From a checkpoint of a small mixture-of-experts model trained on Wikipedia: 80 experts in each of 6 layers.
Below are experts of layer 9 (counted from 0) of a mixture-of-experts language model. Rows are named router (the router's row for the expert), up (a neuron's input weights, with its number), down (a neuron's output weights, with its number) and show model dimensions 0-127. Each number is 128 + 24 x the weight over its row's rms, rounded and kept within 0 to 255. Numbers have three digits each.
Before each expert's rows: a language model's description of what the expert responds to; "comes after" lists some tokens at least twice as common just before its tokens as in all text. This comes from a sample of Wikipedia text that the model never trained on. Tokens count by the router's weight.

# expert 6
What it handles: Mid-word syllable fragments. Middle syllables inside names and ordinary words, often Arabic or Asian names, such as ud in Mahmud, k in Basketball, ition in Position.
comes after: "et", "os", " M", "as", "ff", " off"
router:132113158138130124096148149099146144087085162159156103150153105119093149151145110089122075099119104101137133125126102096112119132177155124163093079124126133142120120153120134109111131126086142163108126146126131166122135120118140141106135168121143123099126100067183128077134138118098122110144134093105121169091092099138104141120117118169117094153129118127152143118127148152083096099114
up0:112100133120089148113134153169116121150129112160108093130135150076140083179110125149128132096122130080117098170164118133112145099099111128109122115142129135170089167149170159117160102140112118152131149137157123173103101133102127151179163131111123119119139128092099129104098118128130077132100121105119122097107159152125135120130118117087138136145140142090130156195130147164136103116101
down0:156111133129152092132146148124102101094142112089149117119171108107085155148165124114136190104144184106099137103129102114077115166136134123094124148191081151163161126145152116109137133172159099140094130148141116129135111160111125141137113123129112137142099179132112120146132127147138106128130110107116098126103137200118144089143154146141128114158129118124147099126096096148157114133120
up1:147147109165127135125121124101117141115110134103125136152117160100131142130123127159115123118158150107137103123139152151175129096141138111170145116104119119092123110131068158132150155115095074120073160143128132142142124176113115164125140145143121141133100119148108129120144086140129150156142048142078114143142120156123083096111116111148184084140136100153130114115145096161162132162089
down1:159100151112144167099104121131150156116136152140134148115093147169155145169102115115123144095087138154116140070113128168136127143091123141128150130068138126139106083109135108121103119108113119112104111122135113114124168120114149166156126117163148139163130148100122166131119132110119145098156136147108129173167166135100154138199124127148109165107121123113145162147129139091147074087128
up2:116135163069147133113130121118101125127124122115123099124106094114150162116117162124125127129162137089128140129123108132157129121121127127166142157133113124084138154110139182115141133166125158156121119127144130136091149138107137108148057124089161123170160136120159164189180158098091118119102135137114174130113175124122120113168137108122150126147096157154174179146123127095114128146142
down2:128145126099131135088159133138140113187107107160174092168106132139134136140131092121121092065152095184106129151101106105134089144142160180150120097103125102134112097148128159150098139120133112152127113114098145113149099151179134139154099094105111090107075095122136131184102145117105142134129118132113170109137115131122126117153165120106127131140144136157142129120140131135142114100166
up3:140121129122129130123146120083152160117106136104131101120130112132127112097142128109149085136098092133138112104097160132130111110128097089122107111123176151140149137106140123152122153113183137111092110114127115147139154119118115148134134118131151087101157146123159109128158075125146149110147139106117113125132182129080120136134101128102130119111152127196096138119132187142048059108116
down3:155180137148163112140117105123105129159138127103133136118112116141117121156132155145111139138158073114121108148120116095134128136111199131144131165113161108135130132119165148140091130127111093111105089104093069082097138122126134141125132120099197106087113151138128134106149105124138155121082153117105111079157128108143134114114157129099119085142155129113180155092142133152130089122117
up4:084143173123120131119139130074111124156098165140106112146130129155117137138115141080138118090093136116127064138106168147138143121153140120124158142160080146146098137138142092134162086066146125113143121121128130122100132123141108138139124098133178105137115099100147136139115129089107117151101128104089138144100077139139141105081140158112154124107121103090101128146127153108144065116110
down4:129140145141119154089142084130142131142147137105133154125190109092148117100142151145121074088179139132121111123126112108149142134127133146105144082160168127128116124130146108126144138161106137146115100123128155158145116141112155128148137137090160114146160105138152089091121127149121133156092128089103127151156149134100153063128142097111157127128133128108105091053104085100168156120125
up5:126093125106137124146116107087132155145104117136115148101117080154106095131124144092147085120112145146156148141114185135141132131152130104159113129087128107141138126138115150139154095115162117152148134149093100170138179070126118174102091108117175123149111114131178147124093170109090139098139133124170121155107139111147130139136151157135105095153125105135106116151146102092144097084112
down5:143118144136103094150163119113102111111150170102107147121147136143150110175114135143144115171141122136109150095154111150109100079101112110132133156130159114121149178123116113129115155135109105139086126095110149136109104155107116137113140176142161126158162137115128159188136102187135154148114127134084146116114150127131101136102126150092116155126155155108118103130130116048081104140117
up6:094167128186171122102125146106152113133127145093118176127134125143150160130138124081078105154111154122115144101150141172123121091154141110177130103143100095113109143148142171105129115136098125161131140157129123164144107116075089130134133157118151127145148114098137089136141138120119088092096187089126103175120108134116111131101125136164103117103150153142110134103160133143116111131123
down6:131108135121116083134117105126110134155143053132118116122103159111144122099138112096124103101135116119116145149123140150104163144123114117157127111099148146150164123130126142169114115120151080171151146157106113090118114108158128147148111095114106207148122158125153147133089179106154131114111149170120097103124104123172175112161151098114099129136137137102176143135112107168132145103127
up7:105144100116102140104132132123124088156087106112196123123135106112119142099106103142098138151141065100154159102149180115132136146140129121146139118127130153145115139138114094120144148111122175115098167117157097168130117126164107117110104106150141142103138119120126126053175132088158128135147139154117133182126148125125139127104140120126111163141091124152143142169096158151168155098141
down7:156108137167143093116129108092108129166114117137179125114146117123117111123101154150129155121121090148128115086075145149124145151112102186115117118131086122102107134119138120162127143125136139139123111168146090110126159113141154083119082146139207127129128120137127109116136106166127116066146103113138173098151085156135138154134132063127112090134126158148135150105137151146132138128128
up8:083117085157091143155104141159144132138134139096097155126136142122141102117133115164152112138076127136093143138112103107098156100130137145128121080109135121145078135133127103127148101145121154166138145158141089143143183097141115112130095145133175149121103100138139118120141139172113161131108155134154108149076140131176118167125158151135104123089137168154143100138123119147122074106086
down8:099147145130113166113180125150080126123185131114095149136120138123137158140197125114161117100174128163128128140134109121114159117150130123090102168129101126138111125147164139078108092152146062106115146098102095092152131112082167125112143138129104119120127098123144123176149166118133137142129123140138116149115140148118126145126129124123121161187168152139105136141136129125109175140101
up9:155085110140096124150139114093133160092140142134136141153161144091131125111100156131097107115139086153107113124108090126139096107141130126117098134102123122125114154125121120117128093172115103115144141120130139136132117117135163151108167092153163142140119130145126154154125077084131128134121111096118157122103130102147133185137105089115079112150062138071169163111107138128116137112196
down9:150137109115123129128168165110114085128140117112140122123151098105090143116139137165132085127114149149173159148157085140112145102134137097149131142075116179103112142113079129140082122115102115115104135110139104069112101083164088112108176154144164128075094144108128140118146075141126123126141132138146146126084128129125101127186137110132133105149132120143099137127103112133115111158138
up10:102144118103151131096201102118163162132111106125087123126100130105143106164117093078109093134120074142139140107093130159141131163132135125162087085131169136140162107138134109109110130097138128147095150137150160091157151119103126142116098117136119138096145113106159140099089115087102118122127140130135135129090157111153130129145142095168154123190138127090145124127138149116150120089149
down10:151126129144115132188114157173127121124123131119141135123105135106047135151146133090131146122105120093133140134140095113116138137124144128140097161156141103123155142129116122110125151157111149150144100170103098120123145059130125143192156105126108095088155091099089161173128147168092148141147138165145161130108123156115136128154175151133118173103126131097109115122136135122152100137123
up11:123122150181151139128116102105153149132175184113092111140145130148095137133130134130146136108089134099120185129168129129132136182141151106140133089116136168104139114151155113139098096129154157159124181109098132161138117129156113156108129126151097171119133123096118161116128140122143145100125148105131134159138132153086147115144094163154122093170122126120155178161109121089108126080130
down11:129145133123118153139141160114125153155111181105102165120140156137163178128120150133107127130147132118154160151121152121112148117063117110157113129146110138170101124103073128148153157149115135158150155110096143115138121152118123095172151136120147122128095100096096122104102119131139110111145122143176108132126122167158139141125134140108103100180126163061164108116099148140179130105166
up12:147097115143121122084142137143141121136116101132126177118152145139123124152137112102118148104085151117087134144145106103158131138113121103171095129135136148137117137124079124090074085161195142121104140105083102143123111145151151128114123126139136148081082148139123175156099093097087125140108123140116125132115101126087100138131096098159102151159096129100116123100150115166105119151088
down12:116133152157149109100098128149132177060100121127128164073111107149158162137129102130158135130141108084128116125168134116144117143127114077130134122140117109152120178128095127109120085142149117182145129106135121139100122125112154135190147109124153115090141086127124139147163166094119083165142141138143098135133090143134142182105109150157122134156111135118146129143164098125108147126151
up13:106150136121140129146151181113099125119094151134146108174130136150096140115146130136117112155158159097169112133094124157135092097108132138134125123145078141122135107190140107168137102129152088142098085146138098085113110101126152123084085153141117119124126087143143110106119126108101115113160109127098130172132152104114164162147152159084088125112142104117118080122099128106102128103149
down13:151107115114117122137121124124108135134103126151081125114118139125092072126100144104089081131161144108147109142104129113136115127163151124128122087161164106155098118152141125134180135134122083111144116123071148170108174147098101107111103145121115145108104151138084116152122140113056135135087140168126149139109116125127135137126136102151110125113135127124123152098138163191132158171169
up14:195158125128124171117116152128128122105122100140147111147143135097119130080158146084104140104126115115140144176168090106128134151103158143122069126105169097164137157129159110126096122161117083142088150174098097103175125123115134112107158140093159075131130157125164143133134151133148121146106135148128139125127101137144114124130147125128118139162124143076111155118096093143130129113097
down14:092150104145144149093114113110091146144158075141073117148128138123106102157104161130154116117157160125168107120116172101118145153150095084124097141105137128180133145151149112117148126124134136120135109135137083102155095126126113079125087115107124152166121142131103124155152112132088120157114140169157138131129074141145157128126099137112107150115087153123113125062121170118118146153132
up15:103100123132127056174151134107101103075142139158126140102143092118133121135158091127112112086169103112141133124108068136133118123126145146152186125109127110137107160104126101127160126161115110149111109134178153111139148122079145127147128148134123143156135094103138126130080094128099131140119136114105133100098136148100120164157137134121111095147167166110100093105110133168139127163100
down15:139119103095105115109118102152157135117110157144102092137143102150118166147088158122078162164106121144104129149132112106131133107113157066128154123173135151122161156165128134099120126111082099137133131126136138105144079142115134102156142127108143124138121171134102132116092146157096195136127133122144146093053124151135119120155172116152154144095130113140098144120104145124136099154107
up16:107154102201069116133110134143146126140111115147111151095130102091145070124155121145109146155172133137099088123181125103125163089135159112113140125142161125106094139151132141121129150144125158171136140140101106113096126134123137121167127146143146172140127087120153132102173117125123136120093124169088110172107149148139173111103129131152108100120124100142150088098137128132093123138129
down16:152115115152178127119115122099183129108121149161121154117131127127109088121134119137129104152152103136128152111143125135127094129121188102157111123100070139119153108091135091121157113111109134146089161080084119099124124115134113129135141099110099152112125102088115105141132108119128142169142116139148101173114129188142096105129121102116160066154128159099157145133085126106131174123138

# expert 0
What it handles: Name-internal syllable pieces. Middle pieces of proper names and places, often foreign, such as ar in Amar or Agarwal, Count in County, Aires.
comes after: "g", " A", "m", "A", " N", "a"
router:122137132118139106090159172101149147108120176127135091172125140124083163146129077136089105099111114127097138134129104088107155130136134098159099148123155115166127110145146143132106167128085141130089127116146131101123140122145113162139124169095140117144143103102141144079129158109105133132149166163103107159121092091150093131127130088155112097099113099135146116106157173151134089132103
up19:120157158123095175126114176120104113119141161090175153108168143109155124146142141153110160128152165144173131129140139095126164145095134107125118135124121127168112145113139174135152107082100134162156135126144127098085140132104133167088112138117161122161144102132158116084122114125150121116165131141126123116109084167137132106114127139120162124155123087116146105114106171138134159106192
down19:159119099168107135105158147125149143126112129137153128112150114118090092159090053145131133132135145122121125142155075081118126081144096144173129157143115130129115155116145146132120115182135100111152106117119089150147106141134115126146109110137111139159109116121091116121164170142142130108099062093127117127135150079100120116130128111108088106104149170106144143152111170122159143155108
up20:092117088149091138115124102132135128133114145098142114135096151067099166154158131127128160147109173097146095143105088134117158104080117156145139137148184106080103121097122133109101180149140126114136118091129147112167134145134110109123159170136154106112128120137111109115136140115112124167123132157137120151111101100108151129163100131126172178103126126095175122102150100125157133148111
down20:149098177142149117093136099099151139113132139136153146177125101120167111115125121137139115135112153125122118124114147095107136129183118102123135167133097117071112097103111133137145134128092118137144175118139120117134160137114168151138106102130101143129153089147146143094142150084136119037115139150138093119150086118160097111125147105134097106120091155142144112076107112126150156109110
up21:157097146109170114122057194133111137124151135088141121143078103117135145128148139102119144141129097133149130154123101139161131140132141073171066155104132126136110111155088151132157144120161131150111138135103127135135156108156110132123139159118113102126155107127102142132071113148105118178141110168121107150136112096140181128084125137145122118135133149114105111143144142131106107149074
down21:133118129151089130155137136154090132096102091131070124135087121133124108141094172173190158127125092102135128156133124131095169114157136131143107116106169114118126129102135163132097101088093146126154122157133134097128120137159116130128144153124153141128103142130100128166171149136156155125103124144105110120102086162095088127114127131148134092130127144114137115148161094114162169147067
up22:153132103139132120128117126149132108161142101106130106138128133151097163107121079140111159114117172119148107156099146163162170135156122181168138140130156112142117125163105108133114144119122145141127136126114116134156164097097155175145113113098185109140156100129171159110126109068081156157127102091096165139129127128113144134130106110120088125157149134114132151102138089124080166116155
down22:152196136160121124168096138102148113131139111140136126127146151140121125101159075143144124149140145137109112121127147137143111115171139124160106105163102110121095129119131100165145162206136132138155106082095110155164151122165121139133100088089122080121123093139152114140142107153117149124152173176120109134114109098134094133103107113122135148142103123095158129117170090111149130118109
up23:066154116145159114147147112136120138111160115108159086120131091112100119195127093157123138142097147078128099146124128101119128135171138147142119117121136134139100112122095084090137151122133145100099111171123147140172156101156102151124114141127154123102119134094124124111144115125100110140130154148155123132134189141124097080087127092151104118094108140143117100102182101147100148144139
down23:143152143118129146116123169157134159130162110145175102105136171101159134093093143091116134135115104075123125109140131156080076113138169090059146149110127151144142170098087128143163115117107141151146125158156118090144151152094094130125123137092151164112103153110087121089152133125124114089147077151132149131133130126143102141147140162116135114108132141142102147123140142141141131106120
up24:141114196105103172120140170139141165127104142140076090140119082107153100081109106121122145132126097115108118110132119167131142132100153148109135154122112147109141118131134136127092114130128122121113104143126132098184110143153158158134092140096116165113136126127107153134128156090091156140110200134104125168129115125094128172114144143136137140135113157166146130097176180124123144126150
down24:139137126140115153114142110183117077134176105140131117118107118117140113110102121118117145124066147100105125109070129126124103159124097128104106142142150133114140127128104105129093147122177124143127117131152148132186092183136148189144126158129139106131091129129109147144145158159096079163131094115080127130150125147123074113167118157139138142136128107113101110118106110174115136125163
up25:074149142120169125133071172118130167139147150160151100151126169116105131140134103086120126094090124097101094130121123190137117144149164134101113130102139107165117121122083151107105160088133139141155162157159134128159193153122098131134113154143151100135104136156134093119127131137124153134163136091130112124143088101132116162113116100119141138152158118141100131106126098101132102152130
down25:119123127109144143099116137104142131131144099146146104118113178102176119150122167148157148143117142086119112113112072148109121150151168126125148130061131118167089143132166120120154095118120157122123102091121100119140118105076149139117146105161164102125171139095150132135124078127139102153162136122147091118146130109097176135111144100084115150160134150119150123113140152155173137102107
up26:132116136125122151071126118141143093098136144107128140077133132150092106129106131129117133149135148164147139147104149116088106128177158146080139147116153087144146154151096126135109117128084121117091141115102107088103113099135110154087126116157132138177079107142134121156106154119127092174145083103132116170130117160115076096117142103131120125137143128091124166118151144149162169149110
down26:139101178175120119117101138116137169094161089127148126113120139120112132166092104168133150113128149143103140125154133094139111079138153096081183131140140118124084110131085118143133079099109122131073155145068126107123055122110120111127137149146108141137161133108137144110121118129105114099129131132139137115127174142130144089117163112136155119146119141122123118164150134096142176140139
up27:182125128129113123156148170076132104172142143148081125182164128126144098163134132130072137147073107122091107145144135141142124106157109133113116163137155157110133150133122123132108167121134147169133127112147107111116135086141097128159109122086156114089151133131148184101070103148110098153128124129101113115115127153156144167137095140140170124163144140130136130098117135140151145133115
down27:125136094124166098159114103135137141136123114138122141100111115085103128120169076135120168129186177093096114118129120129129099134147140141144131088146158085132152108148137206105124118120090153139136128184118135114124136150110134107146105106131123109120111133127125126169135075098123107106139115114115154125139147123096100118120119104165133103184160157149097159087133127129112142175100
up28:114184125155124131133159146151142103094125114112124149151113115181135119146132098122110131127148157156088132118147121080110139088130092159141136142119137129099147166155153124147132167150102111136139154141141117117089113137082131197128178150121106096175139118118161133116113162164124121091154084191114147101124115127114085130107144116111162107130165107111145108125098162125140120134108
down28:102131147147138084143127107142111086099134139130079097134112145062150157108128156059127151131109094128133106142134120086076121155121092187116086162142124113103103142147128117092147112141116120131144103153124143145129134104164135155113123146137161125101132171112100152092127086138105123153093126120150116085149150160133123130136110132147152116114114112062146136150104115160134133119130
up29:096120129122141110101150091105131186114132152112101084119112143132117111127121137073140107110140067153087123145112118140103114117138124053125109129148139100111134064131152104112082117108169143126111134113116151184106150156106157157129101140128128101157146132105118137117084119148144144149122140166157103134177149112129108154094131134117109128134095129136116084155133153144150155112107
down29:117163103138136108149133155151112102106147137148159145118126146095098157129128106076102083112151088119116141131187199083129154142148171161134137141146122142105149169158102133107125146105129131140127127125099145119131139157094120121134120179097156151100175090117169146121124094099107160112124172129083148135133113160146132136141144098124134098112100119138114134110136094142103144121083
up30:096095128111115135127119142100138132128123086173137117142150158138140085102099120152096101094078109150111126130139136163150116122137070128121142080111124128141099133119158184132139148148136156140130147137111164098123131115132105113137125143090129173113186140160219116114121137140113144134133171096081107098116133146147112137106086131126135109112142141137136149140139186137148131113113
down30:154111138127141106139120108143139168153165110141127121118080146127092107116140087122118094124152163147118125122167131101155109120129099128090123141166064132111146137136098157165118140143132074108171117078168113118135123146155134129130164111159090118087150127138132122138137122099148178094133123101135128109139132174148119179153140150101138080121132184116111114154136175135154140139115
up31:134150138077119126094123082150128118126124119139118138125135122127167150171123099130158124110102126097122098140163094136131167179077122115144150146100116116169132137136087105117126114120128148129097096121105116077117167181119129123123130184127138158133090137100151149133145125083144097091095142158139110134125104148107102111105109127108139064135081164134153116125139180138126117142118
down31:159138128158106161104182125104107122164104116135108133127142081130119136155112146161115161117134151115152122115123107131157128134112110083115126119106113117160142095142151158152111113156106106059150156153168104128174131105137139135121145107110095119152135138162153106138136083128166121099120133169140122148090104102084170115129149126127163147105118082129136060097110114109089121132143
up32:125095150120140120114127120142210131111125130101107148106108114137117175118075153089143126124086138170135140108108105133123129126155145134146149095144098119127090139109134110117100138112146085151134153090156121127118109060141144121147115121082117119127101111132115157129141159111111184160124117137125113085137120145148151143105162088085101094086149135163107100125140148103098131138094
down32:109153131145145142121065111070106120148114118172115090134096138131157128142159127133153128170103085135152107109115167096117164167092142118181126123060110148124126098118157137120102159133129116192093141124132167131132132153143133145133152123118133128111161130124151118094127078119138128158096130141118134118148167165128105122157114172140125102134144116149123139096158162152113161125117
up33:108164161117116143109117142087079105142167085093134108144133138102149146169134105148120105114128133115089152154158129082097131111128094101133119145134121138122123144118111145130136093063165139133136122119129087155146077133086118121159112131116133111169141096152110088130127133129140094140134176115200151122112093131117129109174107096176136137093127102114121119144126096129117119132096
down33:147110183129134130124115165114121134112117106117140147142122162130150163111105102108110166122104101111106125139112098108108130170166116160170162124165078172127103131076115164113123070174092139141123090104120116148131102149097145132113145132100156079118111144156142131047114101133140144124173122150123136128135140147141132099168122163119150134125146129133141135115157151133165114134123
up34:145118105111171177110153166153144142099130153135131122146128106170126191088108110132118096119129108094134147148142134088086125108117084116114118146101089093139150171128114123102087114108140127153089131159123140130162159161144151140137128134132133106170145140163133143121148153137167105134112118147155115151136156120160134110128134172164106100073166158128162120092111129093144101111116
down34:105156141117112127142111166131122158134159140130126102143117171132098114135088115171167087136132153108142081128160106138126106102102139083103138135116122123202115165119152113114120139150149114164148138129107132189103167136172142118110175132125147087096117147138108084132136128145105119151106116126111106148118135096137134105178131146092119132140099162140091141144147134156186137125106
up35:118113108164140104107089119093133147157075150107140124120104152122137136127121092149107071106147101092162119142141148126132146146111129133173141148158098102148084079120137163126129172095162136135116147144160173142136115154083131112151138136116117086155124100092144132092145123126141150091137106112143152153087160128095112099086098126138097126146109093129156153139142158151142119090128
down35:113119103159143115134105131109118118155120111155137101102115141137117105114120121148142123086138138143129113099125143175133155084148065151130147110154113125118171173129162181147115157145149182135103162125177180126141122110115107121182129134152107131134062132138108122129114112156139122139137139138162134109103075152175159123126131113147116131101101110113144084130132148163085121093132

# expert 2
What it handles: P-word continuations. Word pieces right after an initial P or p, completing words like president, panda, Pkwy, person, public, power.
comes after: " P", " p", "P", " pro", "p", " Pro"
router:110110157132105144084160162142139173131122169156121064131155093124090158128156069153127119071122119080123121056168120091110087136172134117132098130132134145108116117124127147146160121140112118125083112150117137154094139136146125154127145141098168099127085113116152100109140130124112105146115140115112104140110103098103141154129116121162124111111093106121144150133137167145123111132117
up0:190093151106116119182120111165123197146165135156141094110105109092120119123110141111118142138102142119136118089083130157123143131123126081112120123142150127104148151103161118099133144128133107105167135168122130145151163114100122124095115135112169117109152118104176148149121122113114158144105137136128171157110138103136137139131102156150134090105113143122050174103122133112128140092115
down0:126113155145088105134128112133088152140103151160121105120077141127126126142097115144150122127105105120116102082152114091119127112138112163120125119111107076077112138134096079119137139102072097138091140163128102117121132135162180136118123134130134111123111114135132141065099106100106112143109142119153116131109121141121137149113129169150113076120131122111103128090091165102159154188083
up1:088112140111113155100101149113143120140149123130154111134122129093125137136137192129138182102099105153098141120124137113079145129153087085132125159149132158093168132172121090140109106142111119103138086154131112118084106123141177134114176113101100143092109122155159141134119093135128162101081115096117150054121155115137108092122103098132130126122127116125142093156122116128115135112129
down1:126136078143160126112102124157130181117132104145135103177143096124152123135131102104088176144110124156147126156122119139157157149110117091137129089132095130180098136148160119113156142160146106161125124140122136153128113111141129121118111118124116134143117118126156132089152187097142183120098144151089104117118099145142112080171131098140122139093133124099084119147072177119110107132150
up2:130117098124111142088122131169165169151149112129123099165122113130133199126160145138153123133121102123139131124141097101111065108107127147129130155128091120100109133140136125136143117129106107136094124143137138140141132116120130116126169151134199119093112156136145146075124152141172122090120178150090138136102155151124099107119146108079081118095125146108112168076153098143137119122141
down2:088104139130101115124159136094115127089076113111149141110095124096136120142149136096092116166174120130120101117113115164102137107132148122139182159131119150097115138134084125103130102117106120121118084125094095126100123138121154210122115130120136084128121152131147176133149136117093109101137147117130091123132158121159115097146165114084115137140145155133129165097135128196147152125128
up3:104134173094176125148103138112184075122120132156119124103150159142159138119099105153130143133134115104171120132150121127122101166110106141126129090121128102136116126104132137083105082136160155126119160153154126087145152119108077139133141143176112138119151102094176120142132141119152122147124143090124120129162124141112140133132139164150091157112154151113141097196147129111104071137108
down3:090130142124103168112106161117167131097125137110159123127163120169140127145135134088131120104138144153115152120179174151123143138099144087161137144148177141147135126134148160152159154136154134093173128117151109145087125172161108116137147089107113172128114125127131107123101107128130096177144124132094151114119135119165129103117141103116112175131116191154126110107136146136119060113104
up4:139137139153120167090146134106144121123119104106127127103125132106111141126113102180109099158144149095139114103105131111123094137138124135098095111133094162137128128120175145141155102118103132115160102187151099093123133124154119159129127104102122107155178142134137101114130103097134118138085126105131173140086110156125158159142135120099148135112183113119127190069151133136133087079166
down4:103105124092080132156157113089102142125168113118150117098140137126130089081111137148133120137088111085104126198116120126123170081135128123118141125166152167130077150122091109132117171147153137114142126094131124125110158135158105118130107090124124106123141090131092117118123161132114145161146090125092119133102160103110107136110141120117130159168081131108138093109081130166132156111136
up5:138123149141137117151143111148166145135105125135096096104132087096142134152105103097125128089212147119111140159158108121134148112126111087139145144124124132147140128097136105148120141166158163136118124096149108168125146125134156144118196126175114125123135150135132147150147110103149134131084168113115118132121139151081176155088155133115108101144165114155118127080085140139100161094145
down5:132113138095157129125115157116138110151084119124093089114082142101131097110149173130116127149113116120141093107117145103128124111146095138096138122138142137153090115146123138078187146123104081118104122124116117111122110129108124098128166134087161142128139127150139060115091114192126105157122146132104156141102141101103121103151125118059151131108121117069137120091121162136133107107120
up6:144140093105120161108127116134115149137107128158100134148127104142134173111123124127146119103108131192142110131112169134147100100167149108105081127138165161134118134126153115113134131151134122123109105143072087140129124123154038138161136094112146148136120128147132146168130095158067136138125177112146154153109127092120116146114097120094138147094137154135135088141141108153102171139105
down6:116142124117122125159094144110133107095139128141126143115180108128165163146161094154158145124129135130082129141143075151109187127156111089164090170133137111112144142130180150139084147147115158123115138135139130119124111137163116118155162120140114142152109134108134146158111151110098109085130109123145159131075140091144140148127153138106177177129160137148135131120177129174155120098100
up7:164157116113119152105105100095133122129139119082117161091077113122151149148131112141147158152140112111118153160116097110121109146120125123156106148130163155130123135160112130112107092147117122111147164138094102121093093140154172133065115166123141173140081145124130138077152159120119120151132110091108176146094139118138148060146121122090107134129158110122164135103124130170130135142104
down7:131167133104089087158139154148081134113082098127128150091174102105152095141124135141129125151126130157100119170134145133133152131165135124142111075105108084141107142099076090154172110134129133140117114130165142136183129117131155115155100146127150124142127110127103127127098120159124095116113119114084074153152104144127106126157087135144125109123121142086133157076138149134158147101126
up8:109131171112131128128125144113122148148107182127122110103119110103097143117118131146111069128167135162082134161144099141093123088086082147142101103149145105145153093144116125124152082137117102172119144092116135155151120147112156098104096159119146148132146128129124075172144097128127121141080085157111123183147150162121144144151154093121141165117110118123121132125146154128159106137151
down8:166126126119146101102163159102101112143108152126120171122113122102163125143123137114134142101119129149135118113101116136126118123116113075072131119180121155072163128144151130140147116148115119123118103127140105156118086086116130127097088094189114115069054124162111120162123109143114144102092091145135157122141122123157134163082120128133148130107169122131129132103134149112125126084131
up9:147158149119145118135136148155104159058123123079132116078120190142153173116161138142133175093125101097108117129121148092148110101111158111113122102122124104109108134100139114152134092105099126091151164119136171137111134086159115128136147137123151140092128144101158138097134152107108122109123130103172125157131123149099141120140121154148134118082122106144136182168138094104142093152132
down9:094135100116140141129173138103171121142096097119130146162134139112155158117151133153115096062140178067118096089143143106129105138099130123118149151137109144124135153144133126117160139103170176086122145129090140095127143107099124139155149132135124146171126143099124095175091155104179131131133164113105113091127139122154162117113144135135084092127153161166115108141125140106122109122126
up10:080147155064090128109175121174151097128116117085085124126160105087130114138124122141131108092145094086138108110102129128136116096149148167100146150102142115146069126133156138138108154172131107138128074149127148149136099162140160134137143127136148117148118122103126072143087119169092130087099128148147117136132155121149147120146132134102127164104151112119170122104140142115111138119128
down10:125095146137123126155102141157141101131164120148104151127134083118141165090113092123107107136120139111105140116166097122180120146125107154162087153171114096110099109158121146131112159090125161112164138118116117094139114073147114175165144125114127139108122114106090101111128122104133112129117161126139096133146154186146158125181095104102095111160114165155078122128139128121112143134148
up11:176130117093145135105098144126128125154145112075129154118146095130113119137129178084103149085105141106179111122134137124116094125126131118083124136127179184115126123129124137128108140108100112097148091138134177126137168118130119138172122123117174128122145109121165146153104155122163121159148153142147182105128130085167153146147115135156093136109168180136138123157130150142125149087126
down11:118109168162079113110120127085150103118163130127126114127138094112108147136129123142095094108127106096117171100153116100139101087147143127086128145136141121124139122119166095158141092152181086115157126150106090112131125181125139116157137131144089088135143122156145116154105158129122111127125098115108121149118095173132092129108092089143135146135169101111148081133109159147072144114146
up12:163140135052124138150126138113129136123137163119097096141140129093126166121116122111166146163115139161147129116133069155104111127144128106121151146123142146105145139091116117123125109132106133060106109136122132130088114109108120167129064107170126089178098086121144130092150145138140147155097087120124108090126141147135156121153160128157137142125104114157163129154089095145157146125124
down12:099136154148140113127144103091137115109114139141114129158095115148121121136114138127158145162139170147164124129113129119131094111094157146143136139144061080166135116119136098155123184168100097083125137132118134111106118120139132104124105143092133143151113086126111125169100117129128130133098099137096113128142153115128143125125094088186121111181151108152123081141081128144108062158131
up13:126134114145143151141113112128163119123131123158103124108147115144101134176151092126137111097135161110120116105132102079110128129135114137159141139114148093159074153124132116168165145159147091109139128170114126138128132164158134148086158134108119163138126111169148172090092129081155153112167168129106135129143122099183160136105180104103108152133147131134091146111104127108129178140156
down13:136123086096167111130185104129136105200152126136152134132121150136166094137164113162105147104149163128141122104113124095163102126116101136086082127127114182149145128160141125085105127133106141105114135163146101112153097128143126127107142134182138157143126102108143094145177132139113132130088117138112134136137134112131075164176149117157129163130137174101108129101114109133121136143134
up14:149140108146066172154155110162154161129127170151140151087135102103139123118110107133095136141151068120133141157097125111134125125138169112155124140173098133121111161128123108165167121143121112124085103138161112108133139147107137159084149121133183095124124161124196122143127101089081141158163111112115121130120130136123151134174127161103116105112127130155127133124138142168116139099125
down14:186129142137132166143144128123141125120132153119148139140123127119188152114176115120147108098131082157164148112113120147107159196133101116161083144097144096128116080098091114145100124135156151134167146109173141116182122125126134091133111145126106135132135096129125109127149089143148177073071134128134175139094127116111109133149137136150120103152110128131119134140132143123121170132132
up15:103127124143153152132128159143149110156131165122084093068134147143134124115143099113103122156074120134123132153145122110141107126106138131088113134127109148073143157139127094115158143112109101169095139110109146147129142086129142122118091157125189147138083113159121134062125109089141098173131153128128131104138093117126142156104173082156135129085127127117158111122096141157139127160133
down15:120140103104108133138176154118156117115142111097143124102112115143121161138122118130115102166092154125121124139159116099179125124090138123161124107154126113109109089174108131090116156112172189115120119126096100134128106125109171127150154116176089143086198156107168119118145122130114162130157121127118176124139127131125145132105117157127141099160113133099147168145151158118118073144136
up16:103138118126122156116158130125146135109118091158161095095105085128157149122143093101085154124130104100110122093138133141145109117121137150111151168112133103153126104151091128130119091147131165141150138102164094114142119119144098127142136153125102109176152169081102167103144152114115096196122169121134117162157116161096148084101130165134140153173121129094139158107125139127087121129124
down16:114146113149127137114115117157091095157120111154140115134123102122141124165122099128126154151167123188107140135114138101105152110133121121145107168104148124165143091104137119169158172125133101180156097131102142165103106121174114127144149123181134120156138145107137126144132151143101137160144076144107117095127124138124093176102183134124132124159163111187152135157169107135103113137110